Experts of a small language model: 5940 steps.
Below are experts of layer 4 (counted from 0) of a mixture-of-experts language model. Rows are named router (the router's row for the expert), gate (a neuron's input weights, with its number), up (a neuron's input weights, with its number) and show model dimensions 0-79. Each number is 128 + 32 x the weight over its row's rms, rounded and kept within 0 to 255.
Before each expert's rows: "gets" lists some tokens that make up at least twice as much of what it gets as of all text. This comes from a sample of Wikipedia text that the model never trained on. Tokens count by the router's weight.

# expert 10
gets: "-", " the", " of", "|", " The", " by"
router [133 105  81 179 128 161 105  38 136 157 119  67 125 117 180 158 126 153 120 141 145  95 179 156  26 144 160  69  53 152 116 117  95 152 139  87 104 130  99 139 143 149 133 178 139 139 152  95  97 103 151 128 160 107 178 126  79 130 136 126  44 109 181 155 203 112 107 127 135 130 137 128 107 208 111 165 120 104 145 150]
gate0 [127  97 172 138 130 145 161 135 163 145 155 106 120 150  90 131 154 133 141  67 157 152 157  76 104 146 136 131  97  34 105 113 152  93 139 110 124  82 187 117 159 158 154 136 146 106  88 130  67 118 148 192 118 147  99 144  87 108 141  81 143 121 185 141 144 112 212  85  89  71 174  99  85 165 145 145 122 169 104 181]
up0 [113 134 171 151 150 157 157 129 131 181 145 126 118 137 127 111 142 123 122  98 154 159 139  84  98 139 143 142 127 131 109  85 136  63 138 151 104 125 168 142 137 149 178 122 168 140 106 146  58  83  99 180 113 182  68 152  55 132  75  89 149  85 183 151 131  96 177 120 122  70 110 128  67 152 112 113 126 122 105 160]

# expert 8
gets: "\n", "-", "|", "==", " ", "==="
router [ 92 143  94 111 101 164  78  97 133 177 202 109 100 167 112  92 136 132 154  84 117  47 175 149 139 151 124 129 117 101 171  67 166 139 144 128 106 126 151 167  89 133 107 144 131 133 116 128 123 136 169 154 185 109 122 139 122 138 129 141 145 117 164 143 162 117 151  75 121 140 130 149 126 109 143 184  52 168 148 177]
gate0 [111  79 119  89 179 113 117 120 171 118 179 162  95 117 144 182 116 112 176  99 154 105 132 198  97 103 176 106 151  81 130 174 100 182 135 152 160 173 110 180 113 177 134 131 111 127 124 133 147 184 162  72 116 166 137 109 164 152 115 178 108 170 156 161  42 158 143 166 119 158 138 119 179 131 159 133  76 144  77 113]
up0 [112  83 111  78 142 128 143 104 134  98 189 142 119  67 109 159 130 118 156  84 119 101 145 171 136 105 162  98 144 102 115 124  78 186 112 127 152 183  73 198 121 183 118 116 125 116 101 140 112 157 165  50  85 156 169 110 157 142 116 168  89 160 158 146  43 168 171 139 133 125 149 125 138 141 114 134 126 179  89 147]

# expert 21
gets: " |", " and", ",", "'s", ";", "i"
router [113 155 127 159 159  98 126  78 142 141 151 138 123 199 161 159 100 112 106 129 118 121 173 155 125 150 125 120  98 120 133  82  92 128 117 125 149 121 138 140 145 120 183 176 138  70 184 113 170 115 172 119 126  38 157 122  91 118 145 128  84 123 255  95 129 160 145  89 144 139 156 132  89 130 173 131 100 184 162 167]
gate0 [ 96 181  81 102 117  97 138 170 124 150 108 132  93 129 126  93 120  64  94 168 104 109  92 128 162 111 152 185 103 127 133 181 183 118 121 102 159 148 121 142 137 106 127 118 149 112 193 110 115 146  58 156 143 107  97  70 163 106 113  91 205 181 178 133 114 155 126 134 107 167 108 187 105  89 167  93 142 123  98 140]
up0 [ 94 119 148 166 126 117  59 114 139 100 141  67 167 114 118 102  99 122 104 132 143 138  44  39 105 150 106 145 120 111 172 165 133 168 125 120 128 160 137  81 152 162 117 143 120 137  76  55 125 101 110 144 128 205  77 131 144 155 162 112 109 157  76 120 157 101 122 168  89 137 138  71 136 167 121 118 146 127 110 170]

# expert 5
gets: " |", " was", " that", " is", " to", " which"
router [168 160 145  91 129 103  84 135  63 149 104  86 117 162 138 137 129 128 141 122 170  94 121  96 109 163 104 139  92  81 162 152 117 158 154  45 157  81 157 125 126  84 176 152 132  97 142 106 128 123 112 172 109  98 141 166 165 100 111 101  96  82 197 103 142 139 132  79  99 157 151 146 126 154 124 176  90  80 117 150]
gate0 [110 144  80 110  75 104 123 169  87  79 112  98 122 207 169  59 132 206 150 130  91 119 148 141 139 140 106 131 114  86 168 140 142  78 152 130 198 136 123 109 109 123 119  81 117  79  97 120 162 107 110  86 121 187 119 118 146 100 137 107 133  41  93 121 130 122  73  70 114  91 120  95 138 152 138 183 163  95 111 131]
up0 [ 86 129  54 111 117 126  75 169  60 119 114  86 122 181 157  76 132  87 156 136 159 156 166 133 204 134 134 142 122 144 150 159 143  93 189 111 141  93 183  99  86 124  88 144 159 132 135 154 139  99  78 134 143 156  98  97  97 101 158 101  97  82 128  95 183 120 141  93 130 145 172 162 116 123 142 158 128 135 135 113]

# expert 19
gets: " |", "|", "-", " ", ":", ";"
router [132 175  92 133 173 128 118  76 154 136 160  88 100 114 152 160  26  79 134 124 139  96 146 130 104 134 175 108 147 115 119 113 115 191 195  80 111 113  94 144 162  95 153 127 167  94 135 116 137  82 113 116  95  78 107 179  94 116 114 148 115  91 161  91 135 143  67 112 102 112 158 113  86 154 149 140 114 133 157 192]
gate0 [134 182 120 142 123 130  67 102  28 163 167 160 195  82 132 184 120 131 143 179 178 124 107  90 114 129 129 185 119 124 114 128 163 136 127 146  56 114 101 146 186 128  76 100 138 160 100 110 119 163 163  62 108 136 131  90 136 121 156 124 171 177 154 138 151 101 142  97 159  94  49 143 130 190  80 187 133 149 146 120]
up0 [160 103 101 115 131  87 159 104 165 162 114 127 116 147 175 119 151 138 108 125 141 112 139 113 197  96  83  85 123 175 179 155  89 115  95 150 162 105 155  89  90  97 122  98 161 132 108 198 131 157 127 135 155  73  96 111 112  96 117 141  97 136  88 188 154  78  77 139 106 138 118  70 143 135 176 109 129 139 151  94]

# expert 11
gets: "\n", "===", "==", " (", " \"", " ="
router [117 108  84  80 111 140 113 146 132 198 163 102  66 127 106 117 132 172 120 122 128 106 176 106  90 167  71 123 140 108 113 137 147 162 147 141 128  94 115 209  94 119  92 197 136  85 111 114 147 117 137 171 132 103 143 153 112 136 127 156 134  71 158  96 125 149 122 106  79 146 146 163 126 133  85 171  61 111 121 154]
gate0 [120 138 197 165 136 143 120 128 147  67 144 150  67  84 109 125  72  88 134 143 134 116  88 121 143 136 162 130 189 106 158 146 169 136 124 122 100  88  86 160 158 178 119 101 141  85 129 152 145 171 127 153 122 142 113 149 150 118  99 164 126 116 114 136  52 115 149 109 127 174 112 188 126 137 168 150 160 171 166 171]
up0 [120 162 242 172 153 159 136 122 109 124 138 144  47  91 110 145 102 115 127  93 165 108  57 159 110 146 131  73 172  77 169 122 169 125 145 159  93 108  98 133 156 177 116  84 139 105  78 145 147 156 113 122 129 114 155 179 138 104  92 179 135 110  68 151  43 110 164 137 119 164 115 163 157 139 169 145 122 153 137  98]